Below are experts of layer 4 (counted from 0) of a mixture-of-experts language model. Rows are named router (the router's row for the expert) and show model dimensions 0-127. Each number is 128 + 24 x the weight over its row's rms, rounded and kept within 0 to 255. Numbers have three digits each.
After each expert's rows: "comes after" lists some tokens at least twice as common just before its tokens as in all text. This comes from a sample of Wikipedia text that the model never trained on. Tokens count by the router's weight.

# expert 26
router:158136117097137129110129143151120133120155159108111124138136086115118158166162111162110120114104137150134138102141111110083114122094118121110124145115171135110104157109084133126141104141077106086125149138125122149103129157123178145142132117086144135092106137098159140127109081172108132127174120087106169143104172120094145151146135145132141123118159153118172148147152132086152136053119
comes after: " ", " (", "ther", "her", "are", "ch"

# expert 61
router:128121162117125131125167156139091100106140128125154116131153068067076144144170136142098127109119152167156137110178111137098115132111150144141095125118147091130099117088065122101128129158103102104140099112174132130162101171140154117156142131127127108136088152089150124088139138127087169167126098134089140122119143125137137166143120144135162108123141125112149135115098151121126115133153
comes after: " In", " ex", " in", " pro", " im", "x"

# expert 18
router:113085125111139067123160163158121096112166166127159117192140135104118132129156156123118146132147102135123114112131078144115129119140128154126114137103127107152114170113122152114130122134112088123119133110163089117154076164154115136111124120102135119096103126143163103108121129165111129160151096097062119127151155153161116161156107137152135113106130149147121176077121157114128103088120
comes after: " M", " B", " m", " O", " A", " b"

# expert 1
router:127112139131123086130184153149136093111134144116123116119145078123113153153180130120102108119126132201162120097134102108120121101144139119155096114122137117133065145159102126099138134142066136107098093099142116117095109134133109112115137136143145108117143136150148100108077107157121157176136147121126162123119141169106139158147100145158163093089134141116153168127128145102123126097095
comes after: " |", "-", ".", ":", ",", " the"

# expert 58
router:126110157095117081107167160167101123108157159101149160120159112124115152150164136129109104103132115159120094106158106107072117103145147143135099149110128124156104119116120099101116119159057150119131099128114102114113106151142140122128159137101140124114132166139147103097120099157118138130161111112114143134135131125118127145186102159149159105106155126090159210086123133126127116131134
comes after: "-", " |", "–", ",", ":", " the"

# expert 15
router:109105186132109132100168147152147098102168154115095131161150127090136160122155105140118122145132097136128119096106128106115151135125150116151088134145131123128129178157132117124079094141104127107123093098143070127077060160132138117097148104129165123120097145131127129148113098149129157121156117093101178145127155112129136165131116175134157093127101105108151150123139097113131143123150
comes after: "g", "ra", "z", "al", "er", "ag"

# expert 24
router:093113168073132121105153141125117122101133144078154116156142121128085189135136131170145111135134127152134103110175109116092138119121152140167109115120141122153091138120136121122107144114071100132143095101080129098120109134141112123119167113113139149135137143095180130138091103117131133144128095112104138125095154145131151171171106159155128105131139130110170186094132125103130084149125
comes after: " the", "-", " of", ",", " |", " and"

# expert 60
router:111126142082099096111191187147088134145161128086156127128131127102061150143140126140150136116126118132129140103145112099130133143123119142123110146119139111137104150133126096155122110119067124137145079110138091124091135139146103116146130118127143143105083148145147126116115146139122156140117118135111151099118153133097142165135147173184158134115175163123162125115071106140159120079109
comes after: " ", "1", "3", "ation", "4", "s"

# expert 34
router:109084145149092139092145170174143126126159120107162137161142123120127153140134106171125132106110138163088124115109102091128166109102148153137115119073144126144103151157131097146135106200122151099117119103141101106153135135096096120147180161120116105109093155093127107075109122127124133122116098126075145128111169134120120125165115152145155135115130132101149180138138134113128104119108
comes after: "s", "4", "3", "6", " No", "0"

# expert 32
router:131096146134110082115159129152093154126152132116102128119150126136098146129128145184088152089142090183093077111121111078096126157108121169149091130139125108136110113127118159084093125141085132072172134088147124134116127181111115133134152113122150127117136128141141117107118109166069145145156132137112142128118170118163124132139100171146133122127155163115140155150113140116116121116117
comes after: "\n", ")\n", "ed", ".\n", ",", " known"

# expert 14
router:134092155106135083096151135128094123135149143062169167163163097117145152183137125096109107121132147132110082103123103136110151118136135162146094135121165098149104104146139125104112122163114148112149106086110120139106133114104139126129129118135140126099143158139119126130122093133081129126099105121119146141152150124111140172128073187166138143125151162130151171121074141088123125130149
comes after: ",", "ed", "s", "ing", "es", "ated"

# expert 2
router:098128128071105121126139131178140144132139178126119145151179109105108171121164157133159099108114133122141109083172104103114119122134121160136100102128133114112106117144103089117145089138063135087103116137123126144143102184072118107132124130106131126107126134136133108113118123135101178118122095141110176155128139155120131140146109140135142133106162186140174174143111130117101124128117
comes after: " of", " in", ".", " to", " for", " on"

# expert 9
router:153104135122136099094144155168141122103129137122174138130186107122103151145167138131134099120132089155155081105172102095112155094131127141138111111126118151167068133129129118110110061158095090112137109115109110132132069147133123105134165123111139114125091145157157100118110117134103148151133100097093154129145152131108132154159119159142147095107135154136174152119107112109161138123122
comes after: " |", "|", ",", ":", ";", " in"

# expert 13
router:154080125073094152109123165161101135094155117100152160152153081118132144142128127152119114109165099137108141128137097089126140098146158152120120132126137137135121130121088113111100096180098125115098134141169140094091126145114128100164135126135175105115127111155159124139098082148092128124130106121080145143161127141151141181148090162130118102094154147118146162116102120125140102110151
comes after: "s", "4", "a", "5", "6", "3"

# expert 11
router:156109125078112130112150147189132128085163185088115126101137128096110134141132142120115128120154121134135097119127087106125131128104155160135102118075132149136113146106112096107113096125108163125132087105106142107151113150105152123123148134138191089139115156130159139078076128120129158177121113110112139096161177130097121147172118132128130152131123120125169158119107142117163152105130
comes after: " Y", " y", " J", "y", "e", "′"

# expert 19
router:139082115105117099106143134144130155136152139141157130116179103115121162120123110164134134060134117134140107108149102113144188135137116138149090100151140124134106129064079127091134120152102114133107110082118090133089091132151149150131153139101153133092145136102150101100122114173116150131103121106095128126139156169121116178133144137154126119149106135124178161110137172145128125118161
comes after: " C", " c", " E", "c", "C", " e"

# expert 35
router:080137128084124109124138157141144154084134150127163132116166102104127154172159122168116113114164089141131146081126086119119143135102137115151093159134157085181142142113137128129105075153076129119133131113148118127140102150121139158133141117095139154133147109123138123105082123165115161141128111143089130123139148136136137129137123135109170107121137118071144150160079135079124075145129
comes after: " p", " P", " T", "p", "P", " U"

# expert 39
router:119110166098082119097128131157121137107134137072159117195159115119106170132168135143126175126168127118140131101140101107070161098121121129141120129156161112131120156111106123117148103174126110103149096146138117118135077146121118143162162099110129128126126125147142100081117099124111149160142110091110187134152127127143138143142112134195118132119145118111141139126097106121149105114087
comes after: ",", " the", " a", " and", " to", " of"

# expert 52
router:141105130102115090095165166164148127087165148103128130171163092121088157163145111145098117107136102164138103102151090116114154124131136150137087124110125133147074115119111116114127119154090119117102096112135131122116104154110136130132170127095148126136131135115165113083128104128097135149151133102086195147123166124108148156170096174137141127121132157109160160124092128101142126115139
comes after: " |", "|", ";", ":", " /", " –"

# expert 29
router:124113163119115137091147147156138124093142126119114169126161116088106152139147093133113148130142109141113134082135110092047153115155109147150126145122098128148075123120118143109144067161105117145125094123104127132122088148070126112156197109131130124137131116135154097134105120177101153137129097140101121129113151154118136135132119152147142139140118130134158157103112143075163124098165
comes after: " the", " a", " and", " to", " was", " his"

# expert 50
router:138089118120109123126169167142098117120155173141122139157159083120126138131172110119113092097139099119144144097129092080103142156134155162134110110112095137143074153125106145095097114135113109092147088113102110110142103156107114137149126141096165157134105145122132149122090116146123189188166136132095157140130129151158144146158077146136132156102095139127152151141127105129113135118126
comes after: "h", "k", "ch", "b", "g", "th"

# expert 22
router:072099126119111120128155141130099122120165134113105142167153121124124151159142129182127122111135119140112072120164099114122134115155151152144109122116142147155108136101102113102130120131117105091146096103163118136106048145138140094157168140104177129133114156139175111039119124129129148160118132111140125131155139124153110145156119146134147104103130150127162132125084136090148103130101
comes after: " n", " the", " N", " e", " O", " a"

# expert 5
router:145089157108122122102166147141116113095140120110128128139145086102125150134141143173093113113138081124134088094157116099098171131140106139151109120142167142149092111127132102088134146155099113098121102116127117088132106148127147079154171141094144131127109117102150110134139107188130130153147116079141150143109120154135121154178125141165163106114142149124182146088135129073135111146129
comes after: " the", " and", " a", ".", " to", " was"

# expert 44
router:127103156111105081116145155160142128109166146095117124139152090099116159137139104141149103115168126128134124095159107084102160136124156147139108134139113141152100144119086076127112094153077145095134094094126091095118112135154155116116175139102141138108134126115132109111116080127112143155147130109091130147151164138146145162195108141158143122108170131104158174117123124109115112114156
comes after: ".", " ", ",", ":", "°", "0"

# expert 51
router:128133144146114107091143140173107141115164137116122113113153100078101153163151113164119120113111107148146127107165105111088135098120143143142109143113120125153127158125089130085130105153107116086123094110124134132145092144121149126122137125116137133131141134122143129101139135182078173144122095109100179145142161169101151151193112154143155143110103135109123117077100165067136124117104
comes after: " H", " h", " a", " A", " the", " ne"

# expert 25
router:140102132115120125134161130162133110098187151119121107176184070121104140165159123176129148132112127158113129099162097103117114117126124148144100150128143128123116114094116108117152122111110147112130099129108105104128121144129111174095152142089154133092137125115147093093103122142092120119134115099090128147163165113138130139188091151170141132135115143081118148107105119111191118135136
comes after: " D", " d", "d", "D", " R", " o"

# expert 33
router:116139152108133082113161124147118128098141141116151136155162104140110162155174108167083113123129139152140105094129112096106143116152129138119074156131132143157107143127049124103129095130077131135113104115127107106088112144128128106141154081126139134120132158133158102104118122141121144149129111108110177125106149128109096132158120154147139107109154169123181167123130101109178110105172
comes after: " |", "-", " the", ":", ",", "."

# expert 55
router:131111159120106092134164171180131134101170133115135126153142124095081146139127143118091127119105147127140134122157115105099158151094173117150119155090135124135067133135095118104097118156072130118132121111109131093146092139124116107135161113127195141122137111132151099122109061147095132135123116096111137166114123158109139159125128182169147118102101173127143145123118126127149133118119
comes after: ")", "0", "5", "4", "6", "3"

# expert 47
router:112100118094112106084171155169082121104178151135120137146167106143089138169139165116114084102135119145114127117156082122088133100152129131165117125141142140110113139109115108118148107140086130082128125127113076109117136135122135106142163140093132146101118112152159136098117137135115144168150117126113126165110173135097131138132127133195176098148150131105154163118117158105145105110125
comes after: "1", "2", " ", "3", "–", "4"

# expert 40
router:129131122131114119091188169181158107101166139086135131129153110142108151150140094140123099116143087163139120097162111137090163120148152127147071104115122113114112150128086106102102116134068126092111137135137123103101122148137128155113163147104134130136114134142144137123116139143102117135141104099123141087133157143137161137166082182138125103118146136096182159088098124121156114123119
comes after: " ", "–", " (", "/", " $", " −"

# expert 7
router:126105160097102075093163166192148136106174167106135148148151091097128146159148089145104095116142143137144103090174095129106150142129143172135096139102115149160094119110105120131123101152092129102106070106105118097098112141130133115130155124112154136122099122120151140097108084173106124149129156112113155133130138124110145143135109174147145132109150159107139161127121125118139116113116
comes after: " |", "0", ";", " ", " —", "3"

# expert 17
router:127115149101124089126145162163099128130138152085128140138147094128086178185130120151117078111107122125136148108151122113120112126120151146143087123137117102146065117091119136137183112143083134107080105113152078116113122145107133155126167117096166103144160151091136117122126121122113138147148121116115163132106127113161116114123105132128154101130167147102139174083102165119138159104148
comes after: " (", "-", " \"", "==", "\n\n", ".\n\n"

# expert 31
router:123083153093118088099145162158123095087190149141117128136159107132118137124146148153104137109149116165103098114140079141105155146161141128157073145112121089165106160120115100093111101138132141159130096143110123109092102153114154121135161155127145086112123177085135106128096120137122137139118146118111159130114145135148107159148110131155174115145155133134159120096132120112118088100094
comes after: " V", " N", " G", " R", " v", " g"

# expert 6
router:089087144096133096136136156146134154115156148095111147130170092129068164132167103125108113117098099126181108086142100111152159171137145143164081119102127109151113128120085135123144115144137134083130094122108093146140102148134116093137137126138153106134124104139138141076130063129115159155147142113124129158100123151096132130152100155143164116131141164108163136112143144128122095125149
comes after: "S", "R", "E", "A", "I", "O"

# expert 41
router:089122115123119097118166127134151118114150145123132149138132111108103134161167139128100084095139135127112138135134093094126131132104130141183092125112115133153118124125116115148108130142123113102110132100155129129136103163147117088129162080080181129098094132126134123117096125167143198135114089116117127149155110180093105171194097140163141150120157149091151132099119143114149115117159
comes after: " A", " F", " a", " f", " an", "A"

# expert 3
router:132134153066104133103153143155113128090152138108166151149163091124087164119183123166119091129116089165133117089133090134116129130132113157126088155103114098129081123136130095119117135171070132121139089112137126104143095128121134113097164135114138086113125116134164107136105103158128141177140086145126148141140136161126115160134125168122148104108141119125150174107130135108158135119147
comes after: " |", ",", "-", "|", ":", "."

# expert 21
router:118120124083114109124166160171129108134167143115106102130127107092116154145138117176104107127116120140158120115168083136107116149135160141135091125146139141120087117106128116119082111181116120135098147113119112119130093145150105136123192134097150132099141111110146123086111115145099130156167124117115166188159156102130105154122108156135136111112173114135161178078103114099123113143126
comes after: " |\n", "\n", "|\n", "\n\n", ".\n\n", "===\n\n"

# expert 62
router:106130117123140123089146140170106123111164143119121174152161136122118138175118124132128088130124108135146134105116087111111135144085137177125101134148140125170114115110101145105127094165120153105152070072162079120118087147103126117108163130108144129151117126147147123134101106151122140135148106111110157161114151127127098157205135140168143112094098117119140155100073133118142120130106
comes after: " st", " b", " w", " St", " sh", " K"

# expert 0
router:110091139102152123101177165161125141085174165099117168145149111087090154143126126151112108112136147145137123112125115090094115108143136139174117117132159141158097135137099108140133094148102125096125111129133106114139100142148160108120167124123144086116132124135159092088107106151078178156128118108093135119104174146116120142147140142144155091116152129083155147121120104093118086122155
comes after: "9", "3", "0", "8", "1", "4"

# expert 49
router:102127138089130081117139165156140169107136148095168145140166136109095182150149142126115113110155141167160134107133090108073123099131135154124118133129155113142086165095117113093131093147067116131121126129115118131125143127121098082130174131105146091105112141162141093120106102145116128158123114143107152097151126098129113153135095160139163123170114122131158187110125126116141125098117
comes after: " |", "-", ".", ":", ",", " the"

# expert 53
router:136127149093120120087152162133119104121140115100111130162153105117129164160177134157128107089130139149121107124169101109123127108134087152166121151132135111194107163101139093101118132144087150132087092124145118125155135124130149118100137121088144115138134169102153109101118070150099131147146097114137156163106179128137114164118115155169134125091117135111148167113083119105129114105103
comes after: " S", " s", "S", ".", "-", "s"

# expert 42
router:118092145116129109088153131170115116125154146076118136158157116090109160174144119150135140127110136134114092118142104091087163115151114154155100106086119100169106120120101124100110122170090127107124103120118104138137129144133147129131164149143139153130105116103183101146119119172110150186128117128106167112120138161141109139145054126151145116120157149065140154120117130114133125138137
comes after: " the", ",", " a", " was", " and", " to"

# expert 20
router:146112143118140101111162136167118126079142142113123164153162126103115139132135098155107161104138128150119121099165087094097150120120144142183095132127117129148100161128097127099101087149108139110140099118124132109151087155115101095121189133137157149132115110075133131072100090186109171156135114142122112127118170124127126178133118156140171129098133140131120159138139109129114112114148
comes after: "0", "9", "1", "8", "2", "7"

# expert 46
router:125125118123101121069145147144135117062174127120132140132157121091101159132146143153130120127089112127097103111107100114091134147139122108129120138117145099175105091130114123137093125180101147139117111135114107082122095141156145147149139115112159110095110135132178124094124121107125151167131097134101126173139166129149109212147107139150145117168153155107152155094126118122128137119161
comes after: " L", " l", "l", " Al", "L", " al"

# expert 30
router:153095111091107107084144137162088160127149177114148134107193125121103170167143127168112122116131132141137100107144089135106157145100125141137116130094100129171149157093125122125112123135093122100154091150123122117145143139120127146147159132087132078141120150147172119128101108125096142139109128108108146145116136144148114163159107141177136102080111144122168149099097138094113112090151
comes after: " T", " t", " H", " f", " st", " h"